From a checkpoint of a small mixture-of-experts model trained on Wikipedia: vocabulary 32768, a softmax router.
Below are experts of layer 2 (counted from 0) of a mixture-of-experts language model. Rows are named router (the router's row for the expert), down (a neuron's output weights, with its number) and show model dimensions 0-79. Each number is 128 + 32 x the weight over its row's rms, rounded and kept within 0 to 255. Numbers have three digits each.
After each expert's rows: "comes before" lists some tokens at least twice as common just after its tokens as in all text. This comes from a sample of Wikipedia text that the model never trained on. Tokens count by the router's weight.

# expert 0
router:140122095135092147172145142124169151133092133165123212157090111121155134103137089146124113108144140080156104130158092110119115136112126148180122151150148085133120122130117136096150097102102146149161103130186099127147126112122173169164140128
down0:187072156122138117164136124117136139082159140120103104098127089118147143143108125114123115168092139121137090160127137063198151064120054143151105126180119151128105156061180162133127045156053140095143108154158139044150114109107114152146119135
down1:063173115125152119174100105172137105198121149126112097139073173147162178088123075093121092146118131142153090142199105090171124125168103160200179098150188118155172084153155159081170174151143132127133086081161082190133117096126100090162153150
down2:108073157145155131123111090155068135186135119197128201137147128109059167077157135135114139111166096147141108127054120105164122118132109076116115080085126152145074107121107136140090162143191138148144165127126154121161107152094069084132119117
down3:114113076191138178113125162144117127088151146102102104220158110122197077094127186093110101072084126160151171166128106128139153130118098086106104108124164081165165162126138162152158171112147149135103180138122066159122180115118187067208152090
down4:144113102143105169159155159127147114127028093111086185105108127100100123193147099103124157147078139115129096075151099076144148107148139134126170144126097152078093171112103086126092133177118138130095127138134210122164099077106179105079136105
down5:157152079103096118106072139111113167113104167139104201099097164115142155079078118134103141178087194096103122116138141127114130111135166127117163114096101149126121140105085149118123161108134154096192160079185126132168157148143016163140136120
down6:163139138115144122072177152122138123081128120142139132086109129121106129138151133158165131180144117133128117065076149104177223161108121122144174127146103111176147134149169142132165115131163147132095083180138160140109108124127111143145160099
down7:142128123144136125112128129147176093151140127164082141096084104050077096136213142110125111112084167118166161131135108162099110142152139110139101114173189159161107136112154128098121134093123132147105132070031151169087111116068133083076139149
down8:094115145140116132158099128120145137196119177138132066113139195169048115081157078147133133092118164080141073150106110132166121190161184151136086150115153170129130148136074154065147143107103127151134109142143078183132129103156087110099137116
down9:137163234139107145167084083083103150091173084080163148095160120124145105187100134181144138078146126086148106212108146142114093139093162125105132137120092127115136152137118158144179146118159183097130145154118124100101125139073128068072080122
down10:114143114178137164106144142113165124156107147170104176132108160068115066106084146141090135128097159179104112124129078129094196122104120141097185167196131129103148100167143102162103166084134163129113137118116117122120103074169205154070132109
down11:180144073032194102106121077054108145180135096104121171082093102143096143163157135151117142145142149117124188125134119103131094137136132094149116159092115182191075115071101139101183140151127072151130116175093129092175134126160141135057139146
down12:145149116101153094157153087130153130169118132109139154084127134204103130153118151139150131152138120196107176085115162127154138081106148159164130143148136128162166102134149124093159088110138081174171132108087163114059122083154127100129103141
down13:128133141130090096138150084178119092099152146127135142089134143128077151089048091131114126157126092200121124136165164051140161152141112143166117069129092131126106138136116116106140116112175099133126110085131090079078191134174145129175127097
down14:144147144067112080112127055109097166111159148101154094158182102111121124117156129122125122129131135151124154097124138128126123112120098144064087113111121151126083079102151139163154141162117146113146115145121131096096128156150052101163137157
down15:128176127123115126142114124122165166135088169079144135125123172145105123154126112115158149128114124131115135148147167141088172103121079191146084058155140106124163090120142053052169127117118135084138073166168132144127111161103116139167139100
down16:155083119153151133171129139155122081092155091106098057108155154107127162164158128132156180125141080182074159136131116106125118104109131121188103124109111182103144128108168163085112169122183099115154179197122105081141099120122135145145163158
down17:138138142129176100180135154129117096098090132135155120125186134093104140160124104115050127142161091092160150104143123102084132140101147149070165080158106117151120181143106137126105158170132086139102154102125137112107188074121124146096088198
down18:102107119088166098113167117142082169148133119173147108172189130141156155145146124089147127140117111103147100083095148127132123143116106104085142124162124162195124130159119124122109137131140071162121147177122232162112070125154151125125147136
down19:159137114138109166125084128129184122180097104142113208149108148084106180130139128170168117115125135129141167104104098194178139152110149147178090165104145116136080089081051089151128125156067141104152161131156093142130154095154142117103124108
down20:121130126138119094098112098130129103175130122135136097080131138116101146111170102132131126121083098155143118126097163103106168112136176120086108064144115220103093117137125111118162114118154146094054080130165123148105124135111101217117174122
down21:104162179097124121114071141196110101134078112138113087195084161153149159140162118089135146139136059157155086116098167095111125069136136126140075070090129087166070164111116092141049156153135103108084133115097110145168163133072154103105132146
down22:091117133142119141150146097119146191142138130147157158102107103096105106167105087183116101105080167113146090146157125182166123130113108129152118128097129168064116128098162110100130094178104145059127142115156145164119072064088158129143051149
down23:109144109113128139121130114116168153075112110207144130098101113127137153092156180118113115177139134084111168146146065148087091158155117095144143147119153121145096164111113148155159141156115118131123137130138147162105116125161111101186155117
down24:179111117066122073070144086095094171111122097134039177070110150136078167148119089152134147111154165160116113136087137108138155175087132097082080142143107165176072108075131140109077125107154118100145088119090157068129082158196106100100149167
down25:068098157213181153189126074128139126114097064154116109143137158131176136149111172147152146085142158108118078184160167124114133190076109134146151224144091130128159127130112151110159120144108130137146144155168142138119140173141103118073126114
down26:085141114105044137096115104125160140100109132123130120078136132098105139132128126161099127216144143186077154149165066088106098097061147179180138098132144188123109134140198145080154098109095155086171127107161141129136198090166105100148114136
down27:125167152106143100129120086119126147154136142138105115123127177152059120131124158144126146077126109130176109092159124150192106140140103121092129129140119088163157123144124150092166143131099108159137090117125124148145110091187070118117141095
down28:099123109070163110116130168151088109124161104121094136133144084144128086066142170161179173122127157126151147111127109158133134140200114108082100137118155163124072176160098162137161152141083080172145084123132133132134109162081117102097114141
down29:154103102166146149073182170068087128168166123145135173187138126156136148125110114130097128142122129101148130095133103100136185087118141129141129087102110142105121147130104117133175137137129142134183141143178141142147096116145142137088138054
down30:147138100101114170114184133089169149180086104155105179137175071111110130197097123112159145131129156130111125142165143133129122106103119106097150191090139105083070180113125139077146129171137156156094142150126144117136110154118177144143086076
down31:148157171098118079098082114100117173111117097154116079126160139146145167124153114133128113119144075070086118131110096149111102122137168126137135145097151111155150113121077196137132124212108145119137099176097091084118156142142107101120082152
comes before: ",", " of", "\n", ".", " and", " ("

# expert 2
router:146088073165175134095129077137136103147081116133128181163099126157175131099122140128185124151075134091129081103133119119157103152117159115162113135102105101107131079106135180136162093110101129124098144107167139095131119125157137130125123134
down0:121098162152070159121102149104124115088099178095081104115140111110191105162212149136059134140078156081094130133087125144097142118129113080095121141181081083087118122134110130097154083150105118098122174119157130068157190183127158115161113097
down1:152141125171138100130158182090080132080133143133169086162129165162141097230147156110110134137055105116108125140146113109102106150093100142159181119148189160074143146134132136180156170124132136191164111111108086143074101102087131121145089130
down2:138125103152100151108119149164157130130054119173140209138108167107132121178138131161190084121113114151155101158100131182089107131116104142144101188129155138165192147109119129085114075102210097104184121093088155127167138187101115181069077097
down3:140129143062125086148108098120110143149109171135115140139159101066114085156122092145103155106130130118098097114154100103142156119098171086150099077089117133098169103139149099099116160081121086180077131152091135133112092166146139076104184126
down4:149062010166242000118235114140121173144143118140150133119110147124172166137171137121187155138119109151117121140120173097082111125126113133140151126127120120140160132116126089098129118158134126157152092131100131154157102140152080142084131091
down5:145137117076124000122147141122135153145074070138122130123127122129065135109146116062134128069136106121111162152098164124103194144124117131044151086103159173066228115140123094130143169131125052102077111112198112084114195181104114100141102153
down6:114122124087121162106094151080090103146119137112024196111074155091102063168150131085144119100112109119159125155122124095134125144110127073116162078122090106131102120180107117116057085143168083139163211161095103072116121117094089139107168139
down7:096123097168130191179114123163189181145112152057165205145086131196120174154143111121146120113105140106130123098139108083158143149080199110157110152149026112138116138126072130161147126141159099107113104143197147119118197149070135142157115090
down8:139101130019129082129136103128100114159133133098172115089154131113107076192103142150132126078104161102119114143159156180169174116200164105148080127115170099132099133103132134169140107132061127081097128093151083142133134103138084131113176123
down9:075172159231119185181063137138128120080117123083135108078156166167138156105113167136134143083106132135107149142124178156110102165135100153128064134121187183122141164125196140147100082141162130118145090159119141132114153163134111144105144160
down10:061121141066128092191137179132084117125154107152093156117119098074084069170126154132090096086120121181135148102141113122130110115142112150166145098158138120117120113084163155154107178118108098190126114157119096182147167092136141100126127130
down11:116083130133125092111116154118132044150109140094097156084181065179130099170123168166034161097098148143141138109143110115156107129190134118112095162117121137124137094105158106113083143093084127081072162157161142147082129136125160158114124103
down12:159093152168126057110176102180136121082132116128136216072093126117138166094146135149090127120073113133097109078059158157129126202118170156174102083054146120107088121104164198158130050170115156111064129161167062130101119050154125119115125134
down13:118110130090090116137137136132142117120121104130162155083179073128106096181104069108073210060156123106078078199101132125071140138116179081140147110078136138136137104114119098124190151097095153088151046146098179125132119176135182091183117189
down14:098127155139132119152112138146087176138104096148094096165060112145067115124145118153091113194166077148138138090100155142080136091139123100202127095077120113123115091142171087143082129115111107105107172105132044106191103055083098095062106133
down15:142157136120100117131139120137129145101141164072143142104130127093126144207137131135124159134086120128094147119144103147084102080183122152151126115123110143124131155160110103028120089175124190121172101125117065088112145146144143131078145146
down16:169103147110091107129180127116106127091109112081121131131110132058103218112151106086153131089102069108177098197051185151153155125134155132173175135119133090142099172144108166116130178136162112110143157139129080146178090132168109131165162197
down17:100107160127078104113085100083113098072149112112138136172122099145107088162064131103075106092121116157134132114064065146141130056159094171099106099156121193105132163156140143137169174147141106076061118094162114149094146148099157086123145125
down18:077130141119107020140113089128023221157136146115164098049068126089126111134159126145108197126109146143145154121128160132111193132108123169138123113156147170079151134153212173169140154106094167182071217111109206137162104129109148133075167168
down19:093155138142146115167128151214120152106116156073083108086099167136108106077129088158120135167101147116084170060145097171143138162116122170160163131181137060146145134060141160092158103093078152131067060154125119121141120184122144118114116095
down20:150123093127129194118163104149145169173112132158133154106120079129154130120140109076116228118168098092163125132143110082162100170088164161142157134185117159104150177164098151114121085136125120155098156174152218100140130201131174151120179112
down21:116127151105140025118162133118120137146111112176138111191149150141072119065104170119147152117114157124140152116102181140103174113222088130113124085101150168211133065138115181110133154119161129073101170122074134130105183081092114133139155128
down22:194097076093134143078142119079168112157181125140095199133134125140105107113065119118144158098137146115144102101110157196101078155185135162129125162106132146151106137085170054142185126176127164101166150110116159124105144132119136104129136121
down23:182108149089188160126106098121088161104144117128161186192148112108115135153080188120122117135090084140107158197119155133159137180161124137136134142099079112114168138097110123069062168121142078112121134107133146150087139129123140123120098139
down24:155133098079128074083157170105114100169157159078102099126085134094132103198083170168141087171122115115037086136199109153156155095094131077134107119088078129127138169136158148070145119174107143146083171093169056118127096106089129164128164119
down25:058066160092083098094112152122089145108116099166102093146130190208094130125090130109099193122107105102114167127141153108121154148147097158113128081119076073134170085181143104121105111133141114129120145126137078096141086185119130197122129107
down26:123120103084096157083150140134138161116159168146107144084075116077108128101151134147110159163145092170116106179148144124112108137080119115160143076150166177101183143155127147078163126173184165125175152140149154092138132169152165121106158119
down27:162125057082147061107148132110086134114109104094144119096103170050194129108107114135153143166152123120131173134147139118143152161157124161037103118125173133111157131109178147113106107127137166136070139096162110086130172122122076130140172168
down28:112144079146122113193158146152134101139146128081167139075112093073062170078121122069114154077112061117199097114072181059106204151122154110094099129099165115132109081164142168104161133137104133144079122172123123127149080073169092074180097153
down29:113051132096105087090111151124128136119202149107160131070161098134109112162076130123144133157132123138068119116112167114190155160152159051159111169101144150128130157092171105081130117144121128139076111177098108080094104105165133110110132145
down30:162111110150143156149101145150155135137145077100193175093117091142166148075143123125170131113112147162181118117183105095114147158150160170208117090138115166115091135125113180227121084133104114112136114185164065156188114103106105111111097184
down31:107218120122163103131114125169124107105192168128123181144117148105121109148081144085173133105114152115140155110129145131129122108200112078138138156137206164182167155133199176189127224056105101130167133157115119180138102066162160182157070149
comes before: "1", "2", "3", "==", "=", " be"

# expert 1
router:134088072110158205087147139153152089125117152143139183125179077143163106131150130115126130109094146106178122142097165149111085138132159152134118103182168118096115067133119171153144071097092135111112108117168135130096097093141126112185134119
down0:109158152116149107158096121122112108176134147135127124133122050103170119084134131175148144167072190155117162099155134130134110073129114100041105156084191120182136168118151130064107156048078111111125127151104160161092095101075118117115131108
down1:108130120131088092125161107154154092113081157136103133136146131125034130120135122120155169117071108140141070131171108142145088134180115098140118126106155130178133188102197127138058162089098119166136150111102106130110120124128104155119120170
down2:098140109129096105069113160119168127139121130144088167141129106183122152080131064157111131085106075104149112097125105124106135089084193101131145074115098146122133067144131114124152127161136110119107164154140102132142099179037168049196106135
down3:128116131143180133130110090102101093108180111057119086114136071157126090061160092103095192143199103149172128132116156083130108159129102072173122131153138097142128142164116142179177145111095158179174169203152128096190104156132094074109126116
down4:099131115125156085090145086139133136123110096086159078140168152068140104150091096104083149142111133135075154137085111117185126185136130057081145150151162144117141154092115147089081112076056135118070136077091106128101133165190084146112138162
down5:073110043195078161118181146145137105147154121109142152128148075120157133187105116105080167145163100082108115155155170077154190122146122165084076164110082075129148135167165163125167126110134155134079180118108097128189105152088084121173051110
down6:124109170131112101112105129143121146150052124093167130173136121074087043143072126135109147095154119155137094134149194055157155157140090098116176103107176190078141165147057093150156125143138189120132147105137117112128160116180119174062172157
down7:122173092116122169112116148135137095046156134143175143121121104184178112099115162174145160175089144087126148105167173108113182106085103151134140154055135103113138070075132144111170093109145177113106164156121140126170190137142100083118103223
down8:167129077182096173097131102151172091097090157112148121171123097099117088090124117105097154162135171126180089109121098154106118101094124148082143160124150091111127141122174128148137042111098098137092119122146120157129131115144161159134092125
down9:131127137201113147111140103115153130115066155115121158147115119147181150171095059115123104189116168097125093164121120091090175131132116179158113132169148173086114124141054102081112125126112105074174159172126073055150163124129162117172082143
down10:133156138069148087076155086146086135176120110086147141107087134147125113130150104113174116071173137205044109104065141137171122106104088125130166135178064094115073136101152094126144060128062138086162098106120096118179065121138178113180127112
down11:137094137143103151149160092147145173116141151121086162104091123132123158109051138097142095138169077156134170156117115184126120149106106144156125100095118127120118119120164133113122132136099086100120157138105143147075107176121115083139048109
down12:125083115119135146151156108135107184163066092109160096149143154115172124104128175093151094158174094135110162107056090131083130143134151120126127144117129083160130109176159114099103140130069114126073094141121169154124113093156045090089084151
down13:102068098116162095139115127116090114106143087116069085067102148112140087126141168145109065106126132150133095128083125118140128148166126088116120144060101136171099178188106178165159150129154149129138150131115113113187099182137094082150090152
down14:122109110098131025111171102152098106180132154170158084098187147111136134132078117140158138151110132114135120088081124146091170118138126076120176150104113197144113173165142112107086088099193157144105143189131093169078108070149140115077144110
down15:117131103128152171145163151137147161048168105104113133157079145128153177119137114121122194166104119118110148111109046173126093118119160149169141138143076025150138168092122136143104087060132118165183089117155113094128169147120092135202123092
down16:076127117157102162107132124165180103111158106135095088093114131129111112140124148189068074135161172188137135134137156102155119138149111137147107132169115057112109096104131094181128121117117133097109131153203128138156108113152169103174087082
down17:210143150117087125117146113106128099166129130079128206100164100144054140137151039152144146143212162126181116078125146161152106120109096172089071103177089138143126116145150159163171153120162137151179187144064152168077108071145148129067152063
down18:109094104199129144079107146158209114150110164130143137133116116131128115089125146108128137135151135139156104132168134161126102082073162116115139172112150154240139104086156000100070127092206092106108054159135116134103114117143081097107119177
down19:153090104117116200113158131135160108118063103053107106152122125101081146119168154094128081135140115109150119136119103155112133089105125184145088063113048133161121098106108119071123069103115147062108118121200128090129104147161124067161078167
down20:134160118130116146110135100076135167110116157116149185165120076142118108104076121108151075119207078133115098192158146149112136120108097074061108119086084059112112099125137144126095093199094148134161148154132191133134051138101119139142103144
down21:148129123113131098097181151077119102080142140091109132120117168105135074177097110132134106125137157091177149047136167163174152109150111125174106149195113136088139168122130109166145120128097057152117167094103156072102147161106142090142087157
down22:117127129164108146115149117115160133126064121133111122143163120137098099117124134107151099143136189133143118136094129141132134072104063122177134146098164155161081139162193139198164109111122103147145073179155120140108108129120091180113114188
down23:164086068065127151123119122085058159145090119167170129154164044063178152150163155152046130100117150145104080147143164086128152061085118069132112191139153138180162154172164133149108110167118171129078146167171095185133109129129144134109143169
down24:128096125117121110123128137149102104133150152132071107147117181140073107104143160095087120090102149166115152116127110141151085147092097130136089078125165167180149125138150172172113144102128159132119131134109150163093126066131073149124111114
down25:119139113145104152086147152104148097128115071151080083139134094098129065069135137096168159107107133086059122137104132048127163122084108155111165131150105133138092121173104126167132173140136196146150113126125094126172083183126111176108129068
down26:113122129109125134122102185092093131155171124105121142135158085078125121129132138167103070113071108127152157091123108084123116152125135100076070156095148151044133121129133122116156175118135189138121090135109148089165182064096120098147100243
down27:139111151072145093129121140070124199157093157134078103139112133138148127095100141144104145127138137156177074155112079147133059104089137112104184129249108129126076066153117069129121150106148089127145116161153103112085037184113095139147149131
down28:109134099173161166125099149138128133103088126083075089171097115099126158159091156150147122116089147126104126137158166186184095146135145132173132151220163148134146179135087117152123087104111115113151112090110122139137167121142092082113130153
down29:213114139149100182173097164124129087103149163084130169090140079146080151101116095120133122134160088153122142172116114207122140112110056214134078120149144140094178107069198133160156155155096130114127099103072101177109129088126083146109100145
down30:152123103163182101155141074137140125167088127102132082123088124117144122199156129128138141160168096132157099158122182131158115095153105123168086149176097146154141107160179184201166144119118199094125147091124132121158101123090058093091102105
down31:186127118129103149030141090101121169142110117092173156153150111092180118133126124142133120168162104154124107106125139157110138129117119129102111159196106145123136087118046197129119098111112121039168090126138087125105145136155125113077137084
comes before: "0", "9", " ", "8", "5", "6"

# expert 5
router:166096095152124192094189092155165060078134122096134152165112080153159142127089111108130120103126106094134122160129149118110052134109148142122096099166136151127104052133157137155104135102164132144149117165138098153108150127169163135154096148
down0:146177198091100131132110155102106151119119107099118164201171099176139146197065134039145119127156136109106073094132123152107097125174131123171078198121180104122144147138167124116069137134046124113096138145154128133065101135121145138110124143
down1:092141082100116119130077108140118128129161069125178112110130165199064104156113117129120158150120105115103118084151159082132101146135106133117168126106161120147105144152176099129137095114097122115083130152081102128132126077122084147191131117
down2:162140127096132158166132134156117155150121103128099106147103094140135137124119115130142150106143125115135047144136123120156100129125125127150130072172138110107142093174149126138186113076094146147189071146109159105137104154130100141132203125
down3:144150113135133112098112148111170151173171105160124113064142081155109141168205105202169106195147147154137146126121111156143129152148170083161102082107092151101098173108109116044142109155141125153159131134182103136126114144181112114131173162
down4:115108123131168134199096058145140132134119157082157152114128124082071111137151094112150070133119172149127129126117073129171109178127109104105143092144186154156148135172064202154099092198103120182147132070090143158084116099145084158130119153
down5:143130095133158155143107109139178107106112106150122163171081118135072073140100099096103112169161106185175158182107102141154155144164221068201141113136086132146158087123121095133137138137178078129163127119160148107164127129110107129133115166
down6:075102120123140087127154090120140145132137130105106131129136150131065102083064125135114186091129101123104115130103129135196114197081148157165131130171108094148115141175118132105101170109187184148140123087156109103124073070160135066108145136
down7:156144145103163119138107018137069123103198129149121088128147107184156076099188140153167145145118107211139157099145117103211154115138183111154117113111105161175139143151159075124115093209157139148152107142102104133106145134142147088100148125
down8:154111083125142145115092115146194066107100135160081175170123115110113109111109156087114123167104122124164159159144121169118157097154196189116139159199094106115156090135115088111078118110159152099180057128162098132117136108145091094072125115
down9:141135126098156113094176094097150122194094148109094202119168117165057105064125099132157136143102079053075107116135119146135106129153151080153161121138104128101161070174172135134201168138169123101151193123119125098177144076137128143108134106
down10:132122110097129125164140102121119123152129115139106106160130104135070049061102130097092063105141125125118102160144143080145103211136095112128214132082165120122116116143162135164100139152112144173137148121147098153095100064083103116130064127
down11:122107122107126112135119078131096187107136097132144079127159107132116073080162164068139111067131109098174153137103122097154182176119108087131160127111146144118112133175125133165062102138137148189118149147139142162081065152138062149101167142
down12:120129164116140083072158117148140152153066065089120110080160142125110128221157115192180142123098129094117157165114157073156127115139182110126151110073107082103095113123092114117151122128117122124051187142132180083118125159079152152105149172
down13:102175056126119162138167141109161172093051160129125129109167089127101179142166156138100160107139140117149108143159099158180109087086111189120105141176149139128125221122120146088100166072122115111172148141156090141117185114162115105165158141
down14:130098141101136149124132142128158209169113093137117068120114194167152183188086150149126107214146178074128123175142113136144096115081124094143097094167103133164113138121089117118132086133111149100201136167135156099148103140163116100170104105
down15:154124075128165147170087099134116123109097151185179116090178139142087069133175172145120165137142073114088107109099149097199122129101140112078142108136157118102070144111080134122174163110156186162155135134152100147109159165074098198109176100
down16:134130120098094125114105122132116111161090134088094063160151135119118172061144176106176147103137169089168151136125082176056153120112134116117085128089122106124161150121203135157143102137143169122136175096127087136159137127132168119080138137
down17:123148124163151125113094146134094171115139165157134094131079141065119122142155097123148121132118160113103130084102088058186171118116117105098154167108125180095174134142134094034149129135106146102081174075112155185105171130079090127110106107
down18:146128117162132136143110106183187092141153145138137193120089119141087068158157107093176115135109127171137160116148154143105110133190123118108156144133153138109189080122136145083119180098128123133149101130117091120131093122128176083090120150
down19:101170134110131045115106109083066154156127079111115157115098108094123116170129119153124201094125136095071136133125130131118091139120117085096168131096098121087127127116118138139140116114072132146122171109086180092146123097103194088141155121
down20:114116107158117178126114127122181151117080082097051162143137179120107154083101107143148151175146169080153123123143094117109143161071105132113093198137172146132118110099096140144085153093049131173139106105112114175092112130127165111132188165
down21:139131095110141122086115184132147085056157130135100108101162142129103127104111125151127161126141102159104146136141110125118119168135065146079117040106165157098146129125158133070121158131128098131127114071133171113070170184103191147164115118
down22:100154183156093079164133100097108083168129139117176109124151073141154066156146118207168128111070126092140116094063122157194134151125108127091095053147161141139134116061118151105060143091161158145107162109098106092124089096093080165201133156
down23:137115163100147111129154128112123136116115160119050101145132141092087152126143092101149114089194146169130103088071149061142153129112170185088148159168099111153064088103043141079097118164109125149129094128106117173121107120141074074168118149
down24:019148168102116109143116106105097151114124153092123152134117085109133083093167169110118179150184113156109137102132172112147129134160085148116111153124162142138114111136075112097123142122163111149061096143095189141126117155135133092110145138
down25:101126137163110101170111146119115066189106130123102101140120137146145080184115164116104135133110068158159102149110106115186183088127161072129089122161161101135146101168111133105097140061147195131090111101156098134140134165106153133134073187
down26:166097156109100150132085120103127121115133126185148129115170105120135160103091177132130085118126145105136159126118113162143112133122134223107092121187102136101092096159183134103152134127129099157154098115181127133149137109098135159127111155
down27:149126145178143168095160186102153153097134098114144115122123076101058090145142155135171136169096125134137148110102101065180137132117097155174148153165140175110136158140122101101163165140111098181092104169123127107111154136126213114196122135
down28:119149125120144092155138114095136087078147170169156159074164125107097168142134106182137150137178114159120119085092124129184074148173158127125149149193162135128110162128147127133126115090153124187125127082147063105105131053112112101071095055
down29:143128149113186123117117108130127185141123126122054088129113110151143148125130138108054132146079118120106089162119155175126112127085114121166145170179113127166117124140168130109131153150146129104154045162123110100157111125133079098104116134
down30:138117177119162140122082095154117094082200115180149111169116136059147108078111119104125130143122111091122173126148147145185140113165122067172150118113141129054126141082090068118172141109142158139136105124119148149076131107120156152098107086
down31:116128172175101131175134179148154120158133066107154141123134124153167087103135179109082132151138102144098117145161101130137103044126108122144102099096100136110160140127124167111171131084095146143113125160145155131140139134175127140197107129
comes before: "-", "|", "–", "8", "7", " as"

# expert 7
router:149103094202160146093130094197148075109119116089113141162139092136160132123105131108106076125139121105073152184128120115103064155112162162127140129200108102128102117118133138101095092074128136153178115098138105156134168163181144141151132168
down0:114149125138157107108125141121182132159130063063106079084161121138132133118154086094096132124145132156162145137148141111171136133123207100189157162128184149121177077151118118095152166093096160107102135116091190157110170125115142118152128095
down1:154089177174126151098104126114168095176141113099068100127101074100136125104089086152093116100189160147126127124117116120061133084144113109140146086065129091107129128115087169180151120136113186163097173172190145078170130101110170087165119114
down2:144117177075102124096074123119114100153136143145164152151125154064103133098107081119133110140130136157170083138125125073129199135109119164137114088128130063112076112113101113115126174110089145074175082147121073098146141133145171140138082090
down3:081153180132097144180106066115097121147091094132177083147113138107204104142168069115160118096125158071136181143105127118061165092125178103120071165111122149120218094106140166134110068123123104095092191159144124086135106138131126095128101144
down4:145132166123099121144134106156087124094166153177087128146070122154113128108084157180115114162201201096103081141070177120161140121130171125147167104182140150111105133161176112112104151138156107122155107106074136108115090122094139132133130096
down5:121141123107112098168093104157103119089133150146111104053056151112077076109140068169153130124150100150129087064195086114098148136110082161130161072148131115110135138166158116108146092139116126124087143097085137108090080103095103167124111134
down6:138176141136101111092178111112186087169123100110087183103190125149137081149161150159142102128142078141124162111127109177078117155118129107158124165144122125144141106169094103112073094124146156119154108106160117122119091103128123157155142204
down7:097090125155155167101165102132152111132165134116164184103114109132083093106155123093118102114175116128115166121125179140158146174136119143137150133134127113179095123120172119128160120135131120179076133167193200125127089158114114173108153154
down8:157107141084171123096131111121079100182110173156122121167142161117094147101190125165107118179201126108140096119182103136124088137118098116135110149166119071175095152106157083166152074101182117090141114155157151131148145162122116140115159158
down9:082155112143078073176153106197134126122134180140123210107087156081146095123077121073104142080147110191105146117121110097151145153186173159114149095132141101156162160121106177155104148047118148134117138089155129156093102099127085164092116079
down10:075113163146108133149125173159092138163203116130156027085103090153102155147134135148155090121110121137107092130116111130128158124133180040144151092193171218055184141188116157165136107129094104164111132126098076132110110130157092123142114172
down11:112224151122112122133114150156089136131104151121109143160103165156164096106146075149130123148172167131107123095107152128178177134146149128113118105106070159110144133066126113179157084123168174161168128143138145123137114096127061133056140160
down12:131116135157147120054128154116117154097152132104115127077094094232138116148151123121160101148105131107132153156113117080158130129141145144108159152232131169136164115069153102166141102119156112070161164089155122115133177073146091125147117137
down13:125158114112143141127138119096132081120109134183084072162152122161120105094148181127087057151182095176116105113133070140034088117121106147096085102141168139169131106081096149200140150140091176102127149081076130156181107076120148136093111128
down14:098133118141114130133109097197167134157107071137116175165115100111140137088156090118135122162138133161144190120080101182190173123095148133156184165100078097098181111203085122154125146145194155156184167071116122168137097106171149152179116093
down15:095164094091175078133136142151085092166156118109123149119139200101093127151157167143158160131125088114105084111156111119176135163150108113140125170127177139119127120072214159119085113108156144201144134079108116185109114039120138150135125099
down16:152180132123152131123176145107141131170159163150108185145153115140121076137165110140122107157133137113158157165096171129109091113118107185110153202146133122142098092123132071139127160159143075126147169167106173139138116132114149156130131204
down17:129134062105173118107099139121155159151062109165139114115123077155087092131117162097089160145112121109082124087161152101078137110127083089137098130118135129200111180172110125118082193126177080128212165125110144144137156172106108127152118175
down18:135130068157150172155163151113157129087179070122165121153125171146118202152122116163079135139070112116125215115143127104158156135098189125158136080169101175082176131154163095130133130116099098137161121084185102119143158188116137071146106124
down19:115097108116161130159162096177160124185148148148055169143103095155106117085120133128124164125082123132152067115114098139156101116115073152158107128134160151112155169120130192129169115098122148110161090096116112105130109122161093099189154104
down20:177106135116173127088152135096146158093146160126129167117160086157135084165155129144163110117078130147138129118106160180178149149183105172072117172180145105124102166148059168144119119136086102084090111090119141129131076126146156202120091165
down21:172107127135091167090169126154152076125141123082110144149159112181105094125100169161124102097139153110132163150104068167161198094123087074139168161135138178106144121116132113081129117116142110135134125094131140115122117132185176144178066114
down22:118155148101164123104155072087069153192103124163094195143245126105096157127091091093105169110163125105094118107087155124119161154091166044114164131184117196112160098106137142134104086111127142100137074084138146134123120165097125157062135140
down23:142098150075138108171071110142041122135169075166145148120137169118120140099131102210126172110126114143162065155152119064120137137152074149163140154126096164113142085113137135186129067121078140166099057148114147123122113078154084170062128129
down24:119153150100110081158094059110096107197101179167144116162116128132150086111124156145176106133168168142114078102156060122065093093143105137068106100123154139154099090137142124143148039176159167160112135183095156101197112130141108173111175122
down25:139140176125161115173094137133074145121141092133142093095117085185141135160095098176139152100102127129167098143078126093167162078138123179161138078140094157090089103133127080078130171153129165132114086196098127095072137145095176170134147144
down26:141180095138083133098140171094193122087111160060123141104157141078174086102068138120075116133131166099165158148114132150123151123097144171172086133123097079117105102116068130170127169120163144146144189155142112058164155085162149076154168148
down27:148154093094158162146103114137133131123157200126103099158111162175075118108078132137112191103124130082111167127156143192114102147151143115139122101096130145126135119125114123120163164075137112129101108083126101187115093076116098120110102111
down28:134182128094156091059156151126138165218120164106077136097070158156113114160101100101160106145103136103150086061176150112198159136114122108117106138173131185125158164143123092062117140140108108185134082147102101147114152114081128088075123161
down29:110083154157140122158071120094116159139179118148127113102139153087136136142170178125106136149167157130176113121123141152138165093155186108156083171126177125088157132100183142101100146072157149097133161138123095139095140098071144013148089110
down30:142124173080126130115082106120091148164171131188102108116113162158160130109112108110142154116165132149123076073159211130158093136103165112150095140062112128120082106114124164096124150112140127116168106081159101170131157116151086166107127168
down31:119114092067150153158132080135104147121083097096110159142149143094086121078125132140125181075093127124093100130120160094100129185135147065131122142124140107149138143110115128103132199142187132167109113150047097116073164117136153088079084144
comes before: " to", " the", " in", " of", " by", " a"